python train.py --n_layer=12 --d_model=192 --n_experts=8 --experts_per_token=2 --d_expert=112 --d_shared_expert=128 --activation="reglu" --moe_layers=[0, 1, 2, 3, 4, 5, 6, 7, 8, 9, 10, 11] --router_score="sigmoid" --normalize_top_k=true --routed_scale=1.5 --balance_loss=0.00232 --balance_bias=false --init_std_router=0.0237 --lr_router=0.000552 --vocab_size=2048 --norm="rmsnorm" --norm_eps=1e-05 --tie_embeddings="early" --optimizer="soap_variant" --lr=0.00735 --grad_clip=1.0 --batch_tokens=[32768, 65536, 131072, 262144] --seq_len=768 --train_tokens=298100000 --steps=6154 --dataset="wikipedia_en"
Below are experts of layer 3 (counted from 0) of a mixture-of-experts language model. Rows are named router (the router's row for the expert), gate (a neuron's input weights, with its number), up (a neuron's input weights, with its number) and show model dimensions 0-191. Each number is 128 + 24 x the weight over its row's rms, rounded and kept within 0 to 255. Numbers have three digits each.
Before each expert's rows: "comes after" lists some tokens at least twice as common just before its tokens as in all text. This comes from a sample of Wikipedia text that the model never trained on. Tokens count by the router's weight.

# expert 2
comes after: " of", " the", "ed", " and", " to", "'"
router:120156079129163091097161077151158139094095121146145118144112098075134129144125155093158123116152143085166151113135114164159084162112102178118163163115100151111114114099117118129110134143124109182144120143115124137131155131104094112096128114122139135145133127096119153078140142138062127153133102143151141119116082084119116116129130125110156146126124112152193124132111152133159096147133133144161074150130162114153134115136128083137107087122179093148143150145135094136167116109138146090159106150121118132095104124141134117136165142153142152136106092140148164116119119104127128132
gate12:102127136093128155113139167139112109138164096073170116176135149146146093114133114132122176120119112161094143138107135186164087102070147129138092161130132121111131108121089136134159099118116121116140116145074137114144109117150114138105120110129100146111155119118116163158090135107129123101144084158117134134115154108129096176125072126076139168097127146138141139179138121162130139122139102128114114158129203087143133096116129117104132140142113170112110162128086124135106100149151124139100098121139121149109104149152103080101127150147144111091111139133152132160152110125133138156
up12:124119143120109157162099128130098155094058142126090108119120143090114163145130151114153121148154126106151099158159116077107164119159140125138123095128090101142109167136179096125139130150097141131132136158145157161115140093099107109137147170131135089138110103107154116122170117135115123104087158133166130163166132135117171082131135103152094125163130119108120117103108153108162113130147170126154139148104114114136133119154085129096149107167151104146113142084138116129157107114147166100159132134159103101144170122104121175151113111105101099158135115101130127144111090108081143108
gate13:108159107115129138085164085137117123128140139118142116152160165100136116125084176090160169153110115096158142089115145109119114174123117161123179138120121143136106124128150166121068148122156131116120154140153106130123158086172096130153126130142131114102151176137062094165170126150129159160140139153113134106117113139148075101124148147141141121159095145126127128112153147144138128155085173093123058148137148151084156150135166137114127180126156138130135148118125126124094117152151128142143128105136137101152140123118148124141120122138155141171145132118153132156129079121141087128
up13:110123143163162099162094197110105086136115139151145164112091118140097116133182128142110097129154140137151131129141115095131122141137155089123117073100133089143146127144158103114195144125111109118132116130156117118116140191166138182149166113095159136080153131128135160157102104140174138104146145113129129142092081084118131123114142105124096117122125123119115136117141111131145074161183151171140154109141122161154141126126139100131079128123099112118131100163148137129174114125138137120141153115142127132096094130148129098082122131132107156090127151135126142156135153121146101139
gate14:130133124164137122106122061156159116134122167132163129104122143119126135149125135120118171111173146102095124114111129151138131115145133109134180112120121115174114101110124094146095130170087167115138138150118146153122126151150160152135134146112098146118099109121127091116145148132082097134156150161155165126129092138132184082177158126120107111161119155125149185132153144116132115118137142118141103131136142131095167122122133139114099069100132120140129143089118132141066131119147152138158139167111094193128135136138109150108198128115086098147095120122138132139154105114164163119
up14:138129119144131106116121055151169094149136159115165126096121156137137139153110120121124169123181144127110100104107127144129124129154127105138175117100145105181115106119108110138086139146094158099119137133105162151127120144132160152132125167118097161128131107135133094125141141126088120139154133159155162137148111115121173088191163144120089114165096152128141187127131127113133134129124124107132108131140148137101170100118122150119095082092139134160135129116116123127077112119139122143151145158119090196154153151153131133111200127090095097159108133120134146127140111128159159127
gate15:117168125100168117126149101167127089145156120135130100113118158117132140128172164166102179108150186135098092118148136156115132078151105106071127131122133095170138115115084134122136158125117126068134155083110120148123112108118101160108131142120186152116102085138156131110131149111106079098111178138137121158098141123115118139130152126119129174118126096114155142103117085122121171123156127137125084152128122144137107155097124116109107158126142105131167146150130114141162159079139116071147118126130141115161120132148163119085142128132126116116105111116129159141132138114115180103
up15:146115092133093135130083136105154108153130122105126155101116081141171116097105153080145108128143142125142138140099171104159145135158171090176120109152121152150119151105104109157145101122082151151147109156090124100155090100111119113151124129128104085129121158144117124132136147101163149174142153099121130135193117137133175099157131094119115140155123138128072113132175137155123107095124130114146104115137156123119182107125142145139116074134101149150116155110157135129086165127078132173134149133120129120128136162131114168154129138109128108157144114159124087101116140155136158109
gate16:129088076177129112108158119111164129145157118128143139139136122140129086096091101105103131146113119128143143119148132115134142112129133185124090116086115125143138133136112111087124145096128152146149156125149158109122136093165164141160120164130091127123139116152093129129163110097141133145163125067128131104086089128111145134142115175149139104125103082168115112173151139129135114131101146156125102110119175126145150119120116088137115174096181151117089151149162094140092113114156080143135140162145132162146128135195144101137147162118122106131119144130119081094149161130119120153
up16:087152128136141146129113131091159139114122151151114106142122126160091091169137158143149118114181146147102132092144205154129142123109121096134139136131123117128129193129116105130159104145099110136137092135130093122143125149150133129157106152137104172159131179116108164135148089113060144073139107114143085106165136124118120134121136112096151145101167149161088119114095148173098129184102118182157110103071126144120118114096138119103111153124113128140127125100110094110130138113139124165146142129130109123127117124143142136078109115149152139127105115129158151126126126121152130073
gate17:100125067133098109123124173136161147132120101109139141134125088103155109104118136125130097127138148142137150104160130169111118140099089124083158129092112148152125123134105158162141142129097126121163123141078111128118125169085129106096158132160144138118105217135144146131154157133117155140150119135129150129157128117097166087131177109093127108105168168105139149097137183111154080119152123122111131170133135139157106146117123093122092205119103158125149143122114161142135133145130132109112111121140110106125070141117137084161118144140119129131136112132112131158165148143145118161
up17:139130126150122128154124159170159061146122199129130106150102172136157162150110077179124117110143108111140150141127126109140099102120122150118161121111137148137126124168139131089141146123093088143153150162098088132154075146128108144149139135137137089138117150188140139126119095112144114135188104175149115099097120133117141141135086175088117119111131161103164162141135124118109159099147098169152148100155126149077129111097133087159114147102116110119134115147079119125123131116114151137125129102126092132162141124138143136114117125139140122109099126123077140132111107126118181128
gate18:148147118138100142133141092127130130124121147137132125127114112131166101157137172140131097097102173113167165123140159122106109101103122140150123116147138125136176151133127142102134142148107095134128149101138100115155109135140115198123155117149099119061169101136124113121153169112104139116117079128126087124131131158138115116155155122097156151131178108116119120118120130120183090143122171116114143147135201143123128141134136109125151126104108109122170146169144105103145077142141110187093108170110140148135118179176118128103127083129139108134162109139113152100126128115118089077
up18:152164137139126132137134098126118113129120148137128113139125117129173090162143157134116114109123154125165174143135171127097090136100107138137104121126134147126172150146140131108136124161093104148127131089126123107160104130155126212129165118148089102061171104144123136112164168112108124127105085112139091142111125158134103132134157126089143141121150112111141118102108150112171088132147191116112112141147166140128114133130108085111133129113114112120140129144173098116128081118129139198114117177113136151139103173171124121104137090140106099139136104116128168117146117106134083096
gate19:116101097141143168131173119139099112166114138131150177125122156154114111141139131142113096095114103095129118144153072191120103166140139162121080104101111130156159158114141119155095122048171146144131149152147098140107136087092103116143128133178147107148110100161126074137104107140124131103122089112102135128143138130086092131132113155104111115117118092153123151167107147146132139118135113151124106121103113113133127149131132132123145150133089097156102169137104111143128134118095126098147122141105111128135080160193114148085105131134094151098116116083137151116132116133094127138
up19:135116114124145142170113079103111123147125119088126126139116123163121102154127148114139147082144143113120123193102132109107154150165139130094126087087146090092124141115113150138106111111136192134138110164129123122099140120099112096160153102088130126126136136147119123152137145144099109126153101110156152164151129138133073136142119147076075137156100111131110148127115141152171136161113124132153137162122108072141120106121155129161167123120140118099101118130127108132108072154105120129128109145136103104112159112088093105100087143095080126086158123123091082111135095115139168099
gate20:133114109176140119104093102204156141155142100146163137102109134106121121169164126082112151108153104132146134154123090143103128115133109137131113111143176142143130088127098098078090115137098161144130157092129145141140149163138124118130144111077115162117126117136116169079111090128125097150133134151125098136129145103139138132120154118145132170147107128117094150111146120075121101152112117114142115115122106115073090159151127131102120053162114114172137113117080146154110084107127152129112124172127079107083137102139136122123116136148138120119167128133116127144150128137174146131
up20:129122176076122134160160159059071124124093128124107105123160107167125133092090106179147117144109154158123090118128152118133103128107167123099147120120097117121102151132157159188179143121133133131148119148129097115132126111128162144152114138155126113143132138142133125173134148129133131089128128082155145119106102130109132131118087141116096094100156120125142122141087136147128152133137121161128152119131119131191155084124131109161135182112110138098119170101185120106142174144140110137149139110095197120147122161128131127139123130148085137125122126149158126138132143108080105123
gate21:165132108127088132145144082119137119120099071127111102133163113124113177159078148177149106117105102117145156139131105133140176141097110128105148123121128090071161116137148125165110165141120136128150096140092106126145097134124164107129099104151142131190104133114137120132107099091124134143133155135079107108109151165104125109102118152147118089163097159126128127103137125101177097102114149136133097128086131141153085168120158100137103133063139104131122120117144121135120114124126134098139093114149129095157143125125170096122124167130153100162119113083095114128093113146156107134
up21:141118099147118106139112163153146142153109165126133126110107129129150090105138089101130100164119164150133106091128119101114094100135143118117120148123137121159140167089116162118112116131163109108134114141144175138153129104130128159145124132122110148099135110175105139107095131119164134127093138131149113151139082121141178123169119098092096135110106099121187146106127129146089141138143084161134118135150101123112153097143179150119160133165077106153105161160101163104142163164099116163121204088084127149115187130139121142148156085123128143124143108125145142145115136121094121136
gate22:124082103121148148149125097148147111142124131108120112131112123118130114159132124130135140150127141144099161096099126125136124137110086110149131124107106101089106053075123138136159168142124115109131109176098132159102116152123122107140106131111144096085167141118098127084122094114086170149149098132121158104168169091098182092148196095136098128155119139121164143136148144107152106148164131130125087121109122126098143129162160104108139158134133145126119146158138156117138098127126151135124155092136141152139128179107193136104169125122130142105158100127144138116159172140124092105
up22:140105118115167108160134115170111109126121118168144134131150137144134156114145165151158134162102134123106142114130125156165130145117140082150125124127080086095092060074118136142150146129111106098099096150134154148108151131136156105112097110113128111105141133084110139070139094113102130153121142086134131152117133130109133132125172124107192102153138131154140131117157151116142120181157130135119106121105112112118159144126123122068142144146135129165139155173079175171127087130117106122143157094151141181118137124116156124130159149109145110124153093125171137103128165125117087109

# expert 0
comes after: "\n", "-", " (", "==", ":", " \""
router:107149097147110093178142081158150152126110108175162138075130095098102129109092189110127129130096154114174121141140107149095115142135152156144132154107116139075106139134101094128147166118137139188107140111132164160093145069152150129088142118175136135146136144128146157109116122139146119120132115174129137083098108110129091153139118154122113122111167159090164113124095128178090131144150137141116135133137137124145158096092141102146096117135130100150111114097110153124110123129131132102114132157138121095181158138129137142133159124144161104117131101173155127141129104165139131137
gate11:156145114119127161110118117105181119168133116140139124146111143113153156079116136127119143142140143138089179129132104134148149160115127174128118127153128131107131170112105127141130101098167129138120133135098120148132147126115131104126136134177192152173150127156157117112155106126179163139116105110109153102105097131111135139173094091076137147095127161130122159122115121114150175142105134143098169139125110128150097091139145150089108115183123100105091140121110112132160166133157120112133212118119109156170158152076098150090143169119135140122112111130107126145142151118117130146
up11:110126139107125111166119113157108152093177151109101079154095130100133152163126132110155109111142140122156127126125122148144159111120091122087137099164107140143122072153168117125090072143125096120153108094141168114142139129122136151114117172112120121102144130116150103151082122096139089153133124157137126133172129136159138103069160142143108129149121116110116151088107165108145127155089156118135136151096104119175136113113131118116102145132063172115108101099120123119134117118053100113140112138095091114084130153137116080100120103095110135147138130094139108147115109130116143106
gate12:153150139138152113178116127150116085175116130128125163103110139145126100155061128086091114144133143128092152097123102120182127106145140129124105157145124136081149169107109107117142162127145112132192103114135135095125132091125134095097142146143094133147093128142133130127096091117111158125167080113140135129091112134130114106140112077102125131128139123118146095146122080069145164120140083108119139140098090123111074150145135105067133097122098137128122129133120122121140100154082129125111105147132123182111161117115134133140101153162100121151134147147162126151139096137148127167
up12:125135134104139134127110125161151120159083143143127170103120121135120090139083118121117118127169121140108121112118128118158140082131139086137150124112118127052175125150077105130085142133119118121153095152155126155095126091170156113146137172158131139085161135125133139116100092113122135131135092111149123157103120091161111142132072087130155136120129123134145101110127123107136192101109116123107121111130107151141104161154166163135170097117131134086144138103120153137083128120093130090121144087136143156117132116142086139109106151164103128130116179153135095116112187107097117151
gate13:101120117103092115112135102085200121133125131125120138126115178092108134128103088100098167175072130129113163124136127160110130115151143128162153119135082136087141128129148098158130139145103162093139081144097132091104122112123134109090124120139127116151142155124134154141117089108173145119107153107153175078123134131108110082111112111106092121128134141138166129162125169149151145144145141138099135144117108140123113118118108125106109137175102093120102184089117151132088124130158145118156136152116123111106139167124111140131128117101152148150144103105099113091167132160072172122
up13:129070162104131134121144132093145134113171113124116115127086159166153092137132113101144123145069078133149132127149093158159118105074149141157165134155131149083119132092174146141098194086137140126091109123135110072122142066139129133105127130123087120123082139119108149107136094108146125127129149146133151128141134158153119119149122121134145166099146142149146156145158132170121150134145107135160139139140119129108123115110132142133155133093102099104144130126125112121138128105133183129140147136148149131100119117109110148141124107095128113187136075106131186090155104115179128137
gate14:174141119115094089124142122162132140147121112113071145112108118122142121129136083115151143098134151124153131137138101114144105168161106177114120149105136097128114147095131134106164162112122124197115161104132117157135119097120149138158169114129151120120152078159117114105152153154105143145098126149149143116148111121149155102140164146158119167142147136098159159128147147091149102103135129103127068118103157092179099116119098115121107133131098098149087082122135148128132177133110117123124153119169103135144154145115076109120187119139141136121108129128152151146088095080125166130
up14:061132138100169113150107117091111125142141164150127107150172093120119140144147120092137130157144107175125085159122111154110150128129102131112113108157161132084193145141139132156137134174152135134132118128112106130118123116125118122136105092144124155111132104108083123203139112163165124154159114130133105110161102185147128088148105124134135117150101091137134135151144138136101161177117144145125111112124170132148135132110111122120138146177141112117159142102157166133150127141144135144112121102183157121189107092123144131149102149145129166135176096110102123109154113118106160150
gate15:147117112116131166153146094165147114113136141179130122143161157153138134094126180144164133123163141138183121146160132108101142133138162142108101097112150127133115086135133122133154197174141104102133152163130124103137160094132144170138099150119127101112151094130136171141136119163118107092124137177133129098158103107121092146135166129120086110132122110112120140143095130160125120104101124116138136102139107131125159127122090123124118123126124104149138140052135159128164097083153167146109135189170144124100161179140147136106124143154124131116170130134134121098140153150172100120
up15:110160144101119112088122171100102158149135135066107137129107122136064169158132087132111127160081136133096119139097085155140120137118110122133148171164099130135135143143129141126135072099158169156151107092101127137111100175114139092114164117094128155131113137122132098117142129110160149150163101088129125159098162142148154139130127115101172131118147134167139119137165099136128100164125117108146124108124173113144124106127120126122136145118132155085126115167116102146102155179109132122130132069123146129182167093120139143145152153117149125163133098114147126161111100111130148091
gate16:106136115134132114094149079112136136125136129142145101112147165119094119147131115083109115115075134136168134137146113085111093147138125141119175156129111093191128149085126117159166133150116170144111121130163168154143148150164133181103140087130107132118083095101138099130168152107162155105134138104110137140086083102095101156097164155124150155140138138100120134125090141138147100131127151113169091100117124129119132092127129161119110055104100116116130110138147155141141124122116088115111168098130125130096120129135129139132128119110098115129124087098118142111184144115135090169
up16:116120105113112117161132136111107097134110123177142124155120179170100129117119136080148134148104116090154130118099112092118124129122097117071127133127128115124123146114073167110144162168135121150092152076142102138149103165177122143101122102123099117098110095135117069151120113133141129122116109157138102148145116085119111119135109100126122149162109111107134130157122097135124078176186143167142171076152091114097125108146141171118158111111140136146141136124116111152122147149138139139126180149103132116100083110142131106113138091096112141120105101156102100145147098157101163124
gate17:130187135151162136112161121181150143137151100151115117142149090140160121135118159121074137116137114151109135111144157150207105106104129109122152111098177088110126120141106135137145128139155146179151111133150102131111149097159134143108180135123116119157144176153155113126127129174157148095130106143091125096127121153087135090149147137139083162144135098144127123074134156154115130133107124110130116174132114112102168114129092127156107115158119113093135133127088147139120115125109090139132100111111130093086172115094160107123108124124135140097089096152118159132157118149146153101
up17:119173140158179111114163108196150147134140089149126124145132103148137146147110153128081136104147127146109131090120141161182127131127138079108135113097155087121140123137111135128135148160169140179135105143137106125142128103112152175102165136118107120158150154142134155122130138141159148117132103143110119109155110134082116116159138118110055141144127118123137122096118165146126118139125118105135100171150121116082180095109125133146096128173119127093126144127110151133104123167123086154139136091115127103062173103098159122143112144126135132078116099159150159137161111141150130107
gate18:128128092143121135124110177147158086155157114113116094115094121130125135122128101147156114105083141100153114110170091164087132129123128158145140146074128135114117170145056118082138112117133125184158143099140116147109110150133068148097149178123172135096131098130147101143092151107125100101117124116139103143130157142154137105126129160136134116144110134135119122133124158138097126118128160122147103078124144135128108161125121104114076106095133165107077100112157130096160157146128114131089092111175092132164136116088132109114141137163146084118104126111102110128139139129145114094
up18:152108093119119142142099155109202102164122123148135108083120120141105133146117110163136102081118173130137119104148116122111138143079127116124134145082137124090129092113109093105121115116122159149142137092120169154174095134124089146094149168133144144119085146139131097126106160086129101095139127099108120156158125122149125108140152149122163131141143111138149154126125059111131136126135192128142131088108132107109084149119108128127075096094129145133103092138111096116118108108094126143106107171169148144136133066099155139109129110114123120122116123158099119126121142156171110097
gate19:105124137090165098114098101161128129138091167135149119124079146151106108152152128115148141167075130148135164161123117130082096130114139099136138157120153145145153149139098112130094112116128145146177097163106154123123103140124115168116117120156150123103138115086148101107109132112133100131199111139098087147122083146141159108118126161125164133161108166115097119164134123150149143118157119134152110109138141075139138143152069122153105135124117132131135142120108160134140155145134074108151126130153110157112126154144126135088105124133151163122117168122157142151199153110140072151
up19:102101160158154102150108071170157116116101119128147092089113120132087150145175134158169153123130110142109145131130119139095112105155113131106125149141138127128135130145137111130138116150116122132155130096112113074069132156137137165132122102131114121113130130137136129110131093105112102167193119144111095133092148164154145123122109147107118150135145151145112086171156108156158120095106138107161140131106113107180129124114114085091070141152131080128136160135120104093129125106121155167153155161127104141114163138164193141107131108142098168127150135148137133104190136149124118139
gate20:148152080112091106160142076144117171146091171130114165106122091147142101131188100150134101098127167106156101084136149117127137111129120113154121121101097113124072133122132144107139162124141163105106096065140101171112146146102139124156160120091134136139102142156159123139117116135138097130124148165138129137132139187155117165110103086112121101166110120138105119146150130118127135151149106131142110102108125114103110121143110107110110093096105136121131132161117155170100108143134113114101149122194132099112131101163123176153151124106150108121108085138119139185150112120138150137
up20:148142103130077103153164082123128175109112155114130146094126083143110101146207120149143089113123133095128113091141124131110156117114103112156129119089122121137084125142131136120127178102107143111115112092145099172111144152088156125166169126102122150140148153135155121128125109125131092118111131178128140134146139169173107123109118086124128105165122112148096148160158133130138116111127118125134112098117129100113120099142104124098114097076107143115138142145121166160086094147125123100111145127155117100115156091140138190160164120107156096113113088115128146182157121103129135116
gate21:111116135171112093156152141149166125160118144104142123103161099119171121080140093144120148130131121134126093153155152127109115158102136099152132115101108116107162132120114135127111106158121119111147112107172120151096122097178144134081161128122107166123142099165128065082119105142078135114129141109123132156138143086172152129107121184134094097114167121160069109155119138133132156129122139116142134157124138117080138098091092097163127082173111118160104084138102123151152129106122109072138086134106136138119148117137108130111150110111137105123172125096128135135160131139141121109
up21:108118095168138163158094139137108118128145147116168140145098134128139105138129176102092108116150081157148104132146151133094153108133167101114133140125113125135129063125153139109125130113141114115124172123117082148167173131126149095145131119118134122135189187145136143164154136096135145124176155141165153137116130149145159130108178176116110121133142160094145136115130138104138171132148155133124135126133128116076075138141145134105149129150150121116118105094086158119136162148116129136134140131092115164133144085100142100128148142150126076157114075130114132149108126165068124160

# expert 4
comes after: "\n", " |", ")", " 0", "|", " 1"
router:120145117136126089134145110136159117114133148150129115114123131098097099121113131145108092121142137098116120133151140161160126140097134127152117144143128136108154098112106087110147126133126123126119125110083148148101157121145168117168081095155195114090162146127118107153066078095137172117147119140088120155121095118147136109186131157101161138120115149114169153179115170158128132192137133151119082121108155098134120121117144103173105109093135151129099149130168126078124141135103160124179150139122153133135134143133117082116107079120153130136124117144138125148113140125132192111
gate34:147162098123109159099129069119105118144123157175118170132127090127141115165139101143144096105127129124122141100127148152153128141127161095154103143162144092114080113160144163102073139125152138104155111104169144130149149107112125121115091155127169110129142118128118113117142123126122121132143150126130134170161120126160129116130100139087121174125077138079167099128152141168105154111169080133129180126110096155095157134109122110144126138129123119167158160073154107102114127117104134101099174109160159125117147135120084121110116105161160129128153097123140167154097122102109143154
up34:080138111129139117157111151120139165151148122103135098161097153113117179128150144121108165140107054147106100166135120117104135104139133136081101104140164140108129119141098122135173141090145113157090132162102115134160075145116129101138133087148125109113125197128142163132134149126096144127112131122091128132106106142081130139099103139142148057143119130147094167114148097092159097141105133099135158088146151089116085114132116154120143124158113101127099133134129151107127146115112082150116113152134126146145120114122130124118106148088103138134116089146156076133116124152154096092
gate35:157130118073146139095181090112175129157172113074151126133110115137127147145148110137116137115158143136148107106124119128107123075104140141082095114144099100160107137114087109094143142103110105144108146141127124096153115108130125149152149072142167099133134118141086170120160090106147155146169122099098119134102094125122136142146170174169090131159097132164111113169136172114103136128159137121149153168118137142156125106113107137125127147162124161115114170156156115105135138122137140126132151125092140116129123128134135141101129098139148099111083118155132049136133137141129105095
up35:121121151176092118140073159135091122123077149182109116109136130120146119111138150140153135155103123125097129139128131123149142184169131108178171143097153163107146116136157148173122090163156146118159137115136135136098123145141113111081117159112101135127125136123188102156108182130124105120074139163156134124171128146121117107128103091087160133130151129092151126086131103138154110123118098128114098098154121112074119155157164114124119092081146109143136093103105136154109125159126128130142131131134110136142119105136136139138132169126105134133157125092131201142128113120133159145
gate36:144161137111149123124116153172150121101130112111110154112114148180135125135134116128122094117105151132135119140108162169139114116082144119158113124147164135124088126112144175124112170167136118106123103117099146122196135126121128109145102135097135142158145125163169126129126117104122175150108169146142137132139111175153123133103130109118082164155125133083145177115108184158131131147131143105100177126129116110114154090124135097131137097196101126129128162088135127144127135138076158124158145159092143156130124143134131150083088162096126129165155079162162142148106138134132100121
up36:156156122110141121127106138160147142109128132115122130109127145180132110134121112113100110122097146139138107141130172172139128144094167117157118113150176125119100138135143173109121157166146129111130111097104132103207130142121143098154122147092118146137152116146176133132121112128137170168113159140140133133130115161139140106093127111123105164131138131075167168111109177156147131148125129099099185159123120126103143096162136121137144105170092106115133152092128133154146121139079158118179133128099174144145103144130125140075105163106111117135161061172134124126093132106137104120
gate37:120095115107172092164121129121171094168087111162120133160134100102167098154149100126164125091125154139164135159149139121138099148163151137143148149167108105107144130142077122124122116098119149113121112158132116132135093145128111116088135124124100153128106125108106097102157119096164118130131158159112133112131142133137171145163169150099167133137118132126109130125100130161093153147154112125122105173111117086122103167134121163135144127136108146130101115130142135105117164131082143117149074117141109131115148080154119095150170174109157180108128105155135102107129095134123194086
up37:132139152183088137095118124116070172074201151083132146122140150180103156106107133134105132167171124132090132133132155130103140121115113138119138093098160136141104114124164158126146155139189117137137149128130115125107147125113119127136163108139158119158136131131129136149089136146089135144149094133147136135123131099134115105102102148112059108117159120130162201149148128136127119118139137161119126105135113157156136090138138141181141111111094128109146166133142107126112106107143084120100165135109150130128071153081136152109104120157119110148118133151118134102123143141130098164
gate38:149155121113099162133147177116150125138105132132134114110124135150131144091146072073126094132135140102111124122136121147151121092138103131158183099139091146116154096083143105125163102121128145108144132129095131117131141115152138119146114121135120133125126169137131122096131084146128116156118144156124145101161110136137079128135136207117129133145148166095111107142156107185156069122147160135132102079101122150108125127116138145142075120072157090128101132146155132135122078154141127187141106167110156107118136151106173138096115126156094155141134141149166112114123112119139106094
up38:123091136164138113159108086128086111142128134114184117122158123170129104183130127161141140124141117180152128142132146140146115134121135146112086135135112165096118123148108190139104108121142132152128143083151106161164117142103115127137126149138146108152149116159148100179132190102090129140147113124143132162105148093110158108124134065138118130101151134173139130106123088090118099149145092138131162175116177119130134144127113146131138130178135168119113086119131116134136163115130150091110194087136100081119107103110127154146101124125133101135135144153123144150140139122124105156
gate39:130169123145111151129094138173090126138153108102144100133097121178119155095120097125153138168104143094146146094089133161149119136100076130122141114116113160116125116124157121111103114142099149120157124132091108092116117099178149073077132128138108125148109138116132110145127148135171123118088135141088126170120136101108110124149124111102166145105141096183140162194110164132115087169149139157093120126150096111137167145134081121133116143102122158139117084093143104115110149141144146155114095119100175168151149137118092101102127155120155105122111110129124127110125110107104138135
up39:126119132112149126076106125116111126119139167136143128097143149137105119129136152126146136115160129132133103117120125140149152124139138069115144148128107147145187168115089120103107193103123128117123149103121118173114117162152122135128178152110132166133144091119111133119132149117114092170119131150142175156142118126086131113119104118127129114115106146143120148117137077167124126077102111119187165122110145109096090098099122105160135172156123111120113146083140165104151191113102086156137135095188130096153132119119132139098125103124130163099102125168175106088140130143163127140
gate40:094150157168127152171118116153153118143150166153134126094147125131157120133095131139128176097098137157069148136095081135166130114094138118137093099115093124108128102074095142062115117123161157149122120141139159124093113126126148130161124159140137143162155116138100116131118094142157148139131115146113077116128104127114128125134155149109100141096097136150161128163153149121138083122119111125128106109133147141133128139123136099090061152133124147122111097120111117076133133132099093173132111113187144128142126141125172071112094155136115104125140096122153096102152098153127098113
up40:095097143123171132113115116148111144167156125138122110086139098132161130140120094133118145150128144174117170128086138143141149145139099129121119114104108147166139129047124150136148167131149141146148110111135107100094138141084163126138123123117122179136133094136099116138135152140147144123116132103099147129075132122145164120138100163130126150086112138143124147144142182138116103161158147137144153120111112128161127131153080140136087125129136131081103096146155132133161129175144149132119094117139126141132129149166114116162117163150143128079138113131159056126153160058100119076
gate41:138149075131124156140133080125190125120121132138134133091120124153110139113185090157113173118106142145133148132137125170099124143124094102163092137131100150156106154128156101114133179105091120115172145138174127135111153133078135150148111142178180120064123161109184115148111110116121139167142199155142125122118157098104106175136106104128124120123158081146126124104144136125140121144107127131133126137131114138124146069105131152179109125118120107112163142147138109129141069113156109104135133146145143141130115138133143131126106141133143123123127148117159133153180149122150162125
up41:154115135103112113118123155100080131130149109096116093157150148114151131154089118110154114148136101145138114101145136086155087124140139154105147110118146110100141127124099189152129097127164162142097135111113117138131090106173148172094114107142083142186126090128120140107103161158136158076103097094073167153144129144130129118139143157116125123126122147117116108152094104131126117141136129127155110133095105101140152187149119108068162107164092197136091092133125112158144149128129144142120111107107125157128145110108119138153137131121135143146114091147111111107074107117127105143
gate42:118158132087133083126153173115137144125110131116144129166102151158116101150146131163158138191160093115142136101138141130110153103154106099096146078104116132141152128139106085075133129104135071107100101142106129160148107125130158122102130103095141167161158122118122141111078135113124162136107131164108135142120080068119146084142139193131143117131133131118159138157122123164126122100127129150103152115113122126119103144113102138094150122134100109102110088159143152131104120102104150109128143122119132124141097109122139107149151140190150126127131107113131144064132115166163179144
up42:130126118110147146133158161145136131123165140142144170102148089125105162092124124085110140133128147150151140195117127132109153142132135144122100171153190127119109137115124117131169165138126186143154133118115134107109109114119162153147079117140093142101115159132118132141155111140148105142185099097115099093164187158146095109062134097155154129170137150119124107137175135111174128135083083140115141137170111105143155128152129093134117118129125110152128129103143099121135086126169145138140133164142163139122128103150083167145138120098156110145109148130155123160124128115140134104
gate43:094156098100129140152096093147152148149144060093144149113098121086096118137140073135133159151077147131113118099126148163107118140105078159130143110115102136086155163115110126118148146124124086082157122128153092120115083104116154186108133133137157133120138127153126087127130109093125131125125139105121072120151117084132114147084113084133140172144122116119127111207134097117118138167154155159162139129131130127130128144174127154137126125096107131159117139095128149160111096086151091147110124139165130151133120124122152136112105135123151155124163146137155130104139122131130147093
up43:167108156122105092122126135118089066091101120134138099142106158160134127080140152116152092113152095149126187153121102092140144115165147113108099156114128114152130116134133148094113126147117130180120131102111138137159155160110084100143141104101126104124149108126127129150107151155121103110104155119142132119139098208156122133166113163101120108100116148164085127099117147137141151086115143093144126124131165086130132125088133139099101144127152129120131104121120084115163154191116160090168144150076157108131134115112112127138134096124139124141128085129118136127139130127133138187
gate44:118124085150124098161150157140141128134166118140115110113117129150121164111092130158088092094145147120154088118136127111100144142143153130146126121127117150131193067107078068159124132143117091159176110125094133118108118096132128111140144149143144176097129143161115120160102140119131097135133120119162124143143132132151108139123130160128157160108107132085154143129170136096135129134144107092154140177112130129140112118130146135141107139126098135091109153130127070137113145199119079169135137168125126140118170099152116133108117174093104154088102124086123167102119125161108135128
up44:149072101103154120124130097076123138148159117166098122176164135113159098114129104131120157166167113106127104116135108147164093128147121153092132134124128142128126157174103099130134116138124167121092182131100097153159141176151095134123146110106136113157118104115129117162149119131148122109127112094115146124111155092109137081103101135109101106109160139115115099121112140109130095186148152114111135149110134133132109115138095096131099087093129097159134115081102184137122103124131156135111095153112112108154101142118141120152127122135130134108144127118129061158148145089149071086